From a checkpoint of a small mixture-of-experts model trained on Wikipedia.
Size: 13 layers, width 256, vocabulary 2048, 42.3M parameters.
Experts: 64 SwiGLU neurons an expert, 4 picks a token, a sigmoid router, a shared expert of 64 neurons.
Below are experts of layer 6 (counted from 0) of a mixture-of-experts language model. Rows are named router (the router's row for the expert), gate (a neuron's input weights, with its number), up (a neuron's input weights, with its number), down (a neuron's output weights, with its number) and show model dimensions 128-255. Each number is 128 + 32 x the weight over its row's rms, rounded and kept within 0 to 255. Numbers have three digits each.
Before each expert's rows: a language model's description of what the expert responds to; "comes before" lists some tokens at least twice as common just after its tokens as in all text. This comes from a sample of Wikipedia text that the model never trained on. Tokens count by the router's weight.

# expert 59
What it handles: Prepositions. Prepositions after verbs or nouns, chiefly in, on, of, from, at, with, as in established in 1951, plus openers like pro, de.
comes before: " the", " 19", "c", "st", "duc", "ce"
router:107054115081106136089130100102112148132127112162138088104150126128088153132137083153174118085057158170152140122074102154125125096193135146175104128131105113076128140111089093139100156157071137143111107147147168180163109134084197170137111112113099117148206120119158184114143175084161112089135127160127108091085121174145146077151184171140152143129103100153116176150091184132110160214169
gate0:086099119126069039115197132081117124091133145201106088076151152096089105145134041135137165096049119077093133152134132143164174096147057098149083130126102078100141149125097113072100113166164158076173136105092165156078113110125123127083137125115110160120156116120139132135128114138126126162242106155088123098112099093143072110158115075105111123109143125121144109137146122065191110145115
up0:139176122137141151162094094169160102155098127145074210090170106122143117118114128184200102154119146077117143104111149160164158126180107118162137113106136140121119085052099173151090107130144127116084146103157148150092133111133103089092129132155186158143091108119118148153068098121046131116144060148146134136153143158155108110101085102071147152145151163115127156114093083124134122115192
down0:159120066125133098097070156138154088117093120149170175111132147115113098137101125163111134135138073204181166184106117103130110090165185152132156143097111176123160164123134124129112089144099070156156153134147114152143100119050036108152101096168084131150129133133149107125112149060131109136176141100153079092176172095110172147109106108080163135104188167099096108117169097167091163129092
gate1:210059165118057091086122098153165102148185125070109141151100083168012117153103114163086155108126139153122104099155109158162052103128147129126099114086077113108145146127100111163154160109134111121127109121160102143140171147145109135088135152142142115147156145154132111117136106088083091145146093120143134179119136141105094165103126118152153204130095138186142143109162112123115143154106
up1:142137173143108096095110126180153078165111059218181082123194122166146127142155081084115058133122159127130124097151100094121126105179132133128086160175146171103159130131147140127081109090126168234118124113168114138156124172072102146153101106144064121099125115046103098121174106144146092167144065132120108147150110101130144118144158183133158131116168120180160155098149151150113109149099
down1:150131129153137126102132087098174152175110176194139054124116126174122148102113171104132099116077174123152149127173169142169078122070195125186091123139150099048089139116145130069093128056168129149148129085096121157178080142173141140063171105077153122101136174073082117099185206151094119075139166168100132086130125117155193118080142084138150142151113125131141135086134129151055154148134
gate2:139079079158120087143099140118157162131170137094131169124162132157147164123116124137155137103086130136161094166104086146199168170089130118044164080130134087121095119159128102149100139138137127166140092111064116159106110126165149076099098142129070130141205101166145105123152151160116109130167121062127113105110113154144068121172124161146139167111185137113128109147122107122102120164154
up2:165151169136173115145093098080095174172034096123132100139131093126151138078118060120057080135136094090125130117099120133187127072127118087154132160162173152100130136114077149164074139157119105104190100167122093104117102101026135076141116118135146124110130114174152093095113096129097139095114098182105108108074121123081090165142209162142153060136137141149074160082138129109207131165131
down2:117047094133077124159138160188120123136105108169116091167121126143178089134087131110107121133159199117115144138180153159179142140108127153167167067173144166120120134111103103148146093131131158109150094141130168173160093073049097139109159054161121117169145109129166160124163152104078181150040071117174160074140136091142118183201074116119109111179123131196147102163078080094148144129122
gate3:105147165116098120116092178141110150120115130159111072110167196075093123097117154129123134155130106166112131173103099126129106097125133188135176129161161104129096156125174129215203087167119118149139122192104134198094109064081150163130158160134065107151123182124179149068170201137165131123147117191122129125131170145110136113123117167127109129115122097140159125121077142083092108115089
up3:090073132166117123073151157158170142122118107054109096188167154136176174088116153144094169154207127137177103149105114134127110096088088111133124152090109113140199142124110149096116130174142149102137115093123122139167116122126197115132090175102113087103117092121138122112127105176056170119145085150108120203157181110089096149076069078137171094139093163112102115125132186214133151142130
down3:135134091190115102155128082143147113172108129111139158135126174122118181139102172078196127115113147117119133166145086136144120158187123198150149098069119128108145074122113123159147161144124124159159140111139127129099078154111190136067158156110151090126147025123164122085129144126166130134119152158119143123187117105170127172088099079136144116129126106127081150093123171129086060150145
gate4:147171101140149041098113127105116090151149136159133169111152129137119128107119156144128147142091068114119127178100084098149113133154115120128143060184115127139098153162109106148104137142129164098086139121137069131169131071132150153143140081095179071092141103144148136148154081184145147154152146136170096111115180128073168112086139164138110172143074126193122179096071123140134132154102
up4:149135116172106124138114157053111137165098171199150166115098125096098131140151098172144111153135189149109086134096040156146154134122148129143133110143078148084133139106135116120106102109097157101098107160040130171119126147115113112173077066126105175139170084129168142094135048128104013094150092190100095087158146090141144116122133040154139117127108140173114150128140163132140084118194
down4:121179163118119152081113133166094106167132086071065170133101127155131107107109107111124122179095110065134121124105078147132105130134111200093141122096148141106129156144086145123166156150147117093095170106106102084124164154143115041135163129107166179158160105081124103100095101098102140136141111072122147062113164194152129108123137097073123135150116116099137127121129155086147072133164

# expert 25
What it handles: Of and prepositions. Prepositions joining noun phrases, mostly of, also for, with, by, from and against, as in Battle of, array of, Carol II of.
comes before: " the", " a", " his", "f", "con", "lect"
router:059083059109058162117158114105136130099089067110139081120174142168097123166113146101106101115061171119112113102122098118149159202101178118107126172156149081118108140112110097141143151127132129166107114144155138150087143136141148172112083172143135163150146103124166134102157103139124110163162113206123088130021122157158078175131120099159133110090107125125092108172121140137117192163180
gate0:091127129116111061091144125092119122108104132162055051122187205099097108138147108131070114080042192043145140122094111135128109133142113132103081157141136133132097171147121121063130146163114128091163115078104125121132086125107092131154066139128130145141149084106137107066085147140091112129203108111083143097072148097112076086173130124050110117110128153128148132112171094081155072088210
up0:093156156087158136137135144121157121118106183124038176177179154158164123118128110109159080165143157093110120072139117146107156157104044102165135085109148158104110146065092116128150110137129132128083141124129165124058156092179115067132134182097136160121089099105102143170078091133134091097099136168091153095175077163148099083110123109068169130124085171163097124128126125102097135066173
down0:098157080107081080125090186112101159081112107114146157096156083160122119108128104184151144165124109191094116168111060104129075140103174104153134113118131181139182156152103148143074116152152074128161116115113120147103102167133051089109048108132190111162117151149131074119064190078147130079148133114105115096132117135185138139167164120103120130131094138104099129086115067114070139069114
gate1:116103099143085108144111089124139127118189154118120115114116173183079114212140113195100142106094139100063104155124141124135158144142138144105123085167133110072124140106061038082102172142143113172170114118122068090146161142186084159079122089100157168116139149163101150148158132102053106173144121124109134168171120113129062182139099144141103101097136117144087140135114104102132190087164
up1:165114105123060090096109130201089125144062112188152129125184142147168153171173172137120111109121176071104049103203128098094130089164136157120121141158183169162110141108088108131121108100162155141049106073152102145146139135127142181134079082151133118109106096111082121140119100161141101132152105137129142141124146059083127139147135163115116071137142062096133141106093156134185159140122
down1:127159142147087114111105133158120127225132152172153138104117136176141183058109147162170171123147110148090117154160140175170173129056152123131112150066131091109118048108140115144151118115142177089177125132089118134146104165146092124116193111134137153102159196126050143106188150091121163090128201141116171091148156101164147111083135139103169120123139088060120105156120181164122100151093
gate2:136103018130195125154131183138105163136135101173107167101163135165125143141064097131172139107104075181146139101142101140182130117150121143109111140124143111115106049096122087107098118190145141126088142103124123120141143139143147149119137144095083123154178167205131076114116092147124159169142125098122120141175137167185034102107143183120105206133165141096113104153122124163207171127157
up2:137129153126126111127094155078160149136106114129084154113134098169134136080151059135096041155147044102114139105145093174128155103153167097106096178179096183086075134089065114147130140140142084151186103135127094163089133131095156157141131086152138140124178095126140087092119081103044094109121081144182150114138106118073121151137148195095177078122181126160075156098113113074187118125143
down2:165116106150134100127072126173161131119124157175110103165134120149088091144118147115127088145151151139088106125145137153151095114085155142150174121055160189127187193055157058165118093183117100118133086125102149106161104113105127138164174135090125139104156147122073119190140130125132125149082106125148160118107099105170140147142113097136074076130160143190119064174125136102170148177091
gate3:117109147169060196153174142134075144139172125146147126091131138150123116112076161104172117145135160092158142153104080129103170174121121138075159135098103171141069155095152114145099085134107129167086121115137106130163114122075127224107112149152063135112082158099130136081166115152184093141132109097068127062103136095142122135160137091127122163121136088195152132189086074077117121142152
up3:098052149129142128079145165116159138202116156112178102189168152140165089075076131120125177132217132134147118145179080141112171112182088168161058103110132113142119131102083143155130138166153110082135139103154092130105131116122119107101075138110155086210104137117143121138146142065136120195202100171132103155128150134122122133127143107174172089114116151145094124061136158167165160184141
down3:104097085152173141108165087159139127101135147121075111147140166154097177129102144097177122114070089157129144192113064098164155131156165130168151066101162134154123116101037096177125121182135120210159118081185171112138121113146145098103143064073146172173139094084156134132117106110099132136132137130111035092191102118147130178140128053129119117148107098124119114152114167087114104192146
gate4:150151072094063115081128125119099122173101106117157175089100130083123127149067181100172121196175084082131101112138097086130136140083136103172119166163126118115111246158120149106104102152151139096105152082138090168133139149124146096162126128099184138129190097192151116101097072177081134115218174115099116153130109147096118105144136091126090161137136131111161078103114137144132152122118
up4:189149108137169176131119120118093123159104170171090106123084160108118152173167084180069136135136158161099195136143079193119121083176128086092156174059140154086092108160132140141154162110145187103099076078095155143135101122112130148171128099138119126054168057068123123076130079071101111048152092087122101108089166154143148114124135107190110154111100177160166164189106101173120093128156
down4:126137108120153179112104101155165067190124097145069084148127140104159120154170143124106131154120178097147105196156067122171146141152150153141100124138163213122198140089102144139156117167132096148172167136169151152116131143089088102144124116108122131139143128054102133128068137185104084104162113072104135133079129143164124170142124062119176060152152172132130128066103137136144101097168

# expert 61
What it handles: Clause commas, time prepositions. Commas after introductory dates or phrases, plus of, for, after, during and when, which open the next phrase, often in biographies.
comes before: " the", " a", " he", " and", " his", " it"
router:106125107156101130119151153127183096105109042118135112084137111156105149114129178200108114113111180088128149092138161120119116139134203105147191172136109093130145117135151117174103145131110165191078090146194126170132125183104186175108102089175113171117139136166162110130151096078138094133147095146136072169110136155166159119118111160148145098141087090154124132134104104152106174136151
gate0:118109127142071121091147136100111182111154101206077070115142163137047140095125112105125125163100144063189149089110122147162113121131101124158149075185146134148107115133102127108118063150170112061139092112115112156117101131129061085084123117129151189102166115147167113136118119120097132096179100128105113129139151087154098091100125090164157135175149141144177125120149143132159131133156
up0:125143106051136167083134133130100165134111161156070137100154140174146087088100072114174145109098133128142090187160134154225148170175091097124128103084088085151101093099116162092104131115162113091100181116159138123118139083112115109122156120147120117092140117094094127170107139141128101152113077103077141124158134144130069087120126066095141184118079108179070127097085103113106123139141
down0:158128073144127136127093165168123086107108052136151093081107102133111112139147111119111137075107100152167083167154123106219120069137107130138108149120206152095129165131154094094067137095165110111177112144124116151152122180045085131059175122162167116117123113224121124129106113067153086116099139162085084132105096084129198142127120134104140108078131152112100106110148115174052153075145
gate1:155067112199067106055100095123163156072152133148134160060141133100113055207132155171075125100106131081087097145151138130145113137136150103095130130108155097092147121105121077132126131159112132134160061150165142128126137165158126113157065111143113135122144110164148112166147116121084101110096064128087147146148127122116064173116126147148090115091144130119122106130169063120101171089164
up1:148166121145087098115092133166133134135074046178114076132129119182165165154148144130117141040173169146160075112122131089103124092164100116132091109130107157117115167140105149115100086104134148104104117075146098100211150094127169161123082100169104086081126089051106130141135098148152073138133118138120149121131113096124058097164102091140154076112132086136120136082115182111111146086101
down1:142135134178109132096112165147106092171153105182160168144153131147089134103100130139103134101112222145119166091180149193173115094099138090133114136102135152118132140104150126122149117132170137134170163133142138154168085086117129144102092158154151120189110200118080131139139111078160104092131122116120132108177168096106161092103113098116132098123140135162132104206124109109120115161141
gate2:154080123139142096188153187098119099092091133145103083128127129122120138130144116196095117093177085141103151060154103109178131177091123141075152101113120080124146062114120126122150109167153124143108163096113115208144132144168168109139079085099085139150197195174143103161099085150124115147141166101159099127083123193144092128118109126119146140154123158113123083198163167191154116119127
up2:159161135146158156120100167073144165147076161127187122147125115090153105123096101183061060134168120098146148108126112136132127140145123078074127159172149085073067096108098125154136147128089136136086080129100110148097105123068128074115126105129115129122151078124117079034153105152105146101119141089143143152171091144160085130144159191090202135126197100146103103088116170122190118121120
down2:162133084150092095092114131113150107149147153130073135144122105148155104153188126145140112085154178095114128135143165146173082110122147151213132177125083189136118105121103082100109142149122158095136157145120117131156104120111134174153130169085131120083177068137115202118138155127125141114087121129134115115116106116130099130159154087109149164048120138109136125124119087097157102167091
gate3:150188122143159165116120164112126129082125170144152096063190173125091116094094120128133098128080123107094141090074084065078164136172136147069119103095082139095100160124151124167151120129120116124114143134105135114125076113116153146136127172173111146134147151152118129093147148150142062151147105135111113111142117152132159140161063113144168144069126106140163146138106127150101114190125
up3:104069160148137122069068107135166110094164124089138100167196177094213150154145125148141151123178169147140153150132122103134118158110075155133083151082117092108135110101093148101112152106070089142167077138112102146136107114168126153121091163148145134161118131116128113125132110152074112162224087141152099132137145152089180131157145095129098109123096140147119082051101138156165173219096
down3:139097065138140146125171131131199141173131169145093167072202141131149111153129112073147116084059129145097170141151101102131151118149155161173150070086198120117121115070196110135101162173113103095115066112174115111110092100106143101072121090160117117165139089104155106109073127203133088120178152105109152051190115113183133103137122095113168084145137089101117086179110152073145146132147
gate4:159156108146106154121109084139168086142114106132166103085117139153111124119096155103159132171145140050105106113109107121165169116135129061116142118151177164068140176158087176111132118142120152102123140092119085171124110131159123105153155095110151081094199122141175152140151098186136095174133135104168124095114152110090153179133131150125159212116090063151167159111098147172086139117142
up4:122091073073149136136087076098126153134129176171155111117128151132113104144185097147089099157133163113137152148134090134124162123148181092153114138135106153119148142134086104112085187098104172155139128087108207171115087142110101128133153066104137172166134101087076152127124120071119064099143105180144126099126162096096128085162171043180110126044101148126135147158147129177138072128148
down4:113121115134134129136149183124102097207111152112089108173141143143121168121165127123102085153132112104095096174144107051228122161137164099131110128150133149140138111089119156124125096084118070129142103127092162106148144127065063101155131132063145155174154108107137091111133088129068109106165119132116136114155162222116087116154110123098094137102176150120127100162097134149071061102153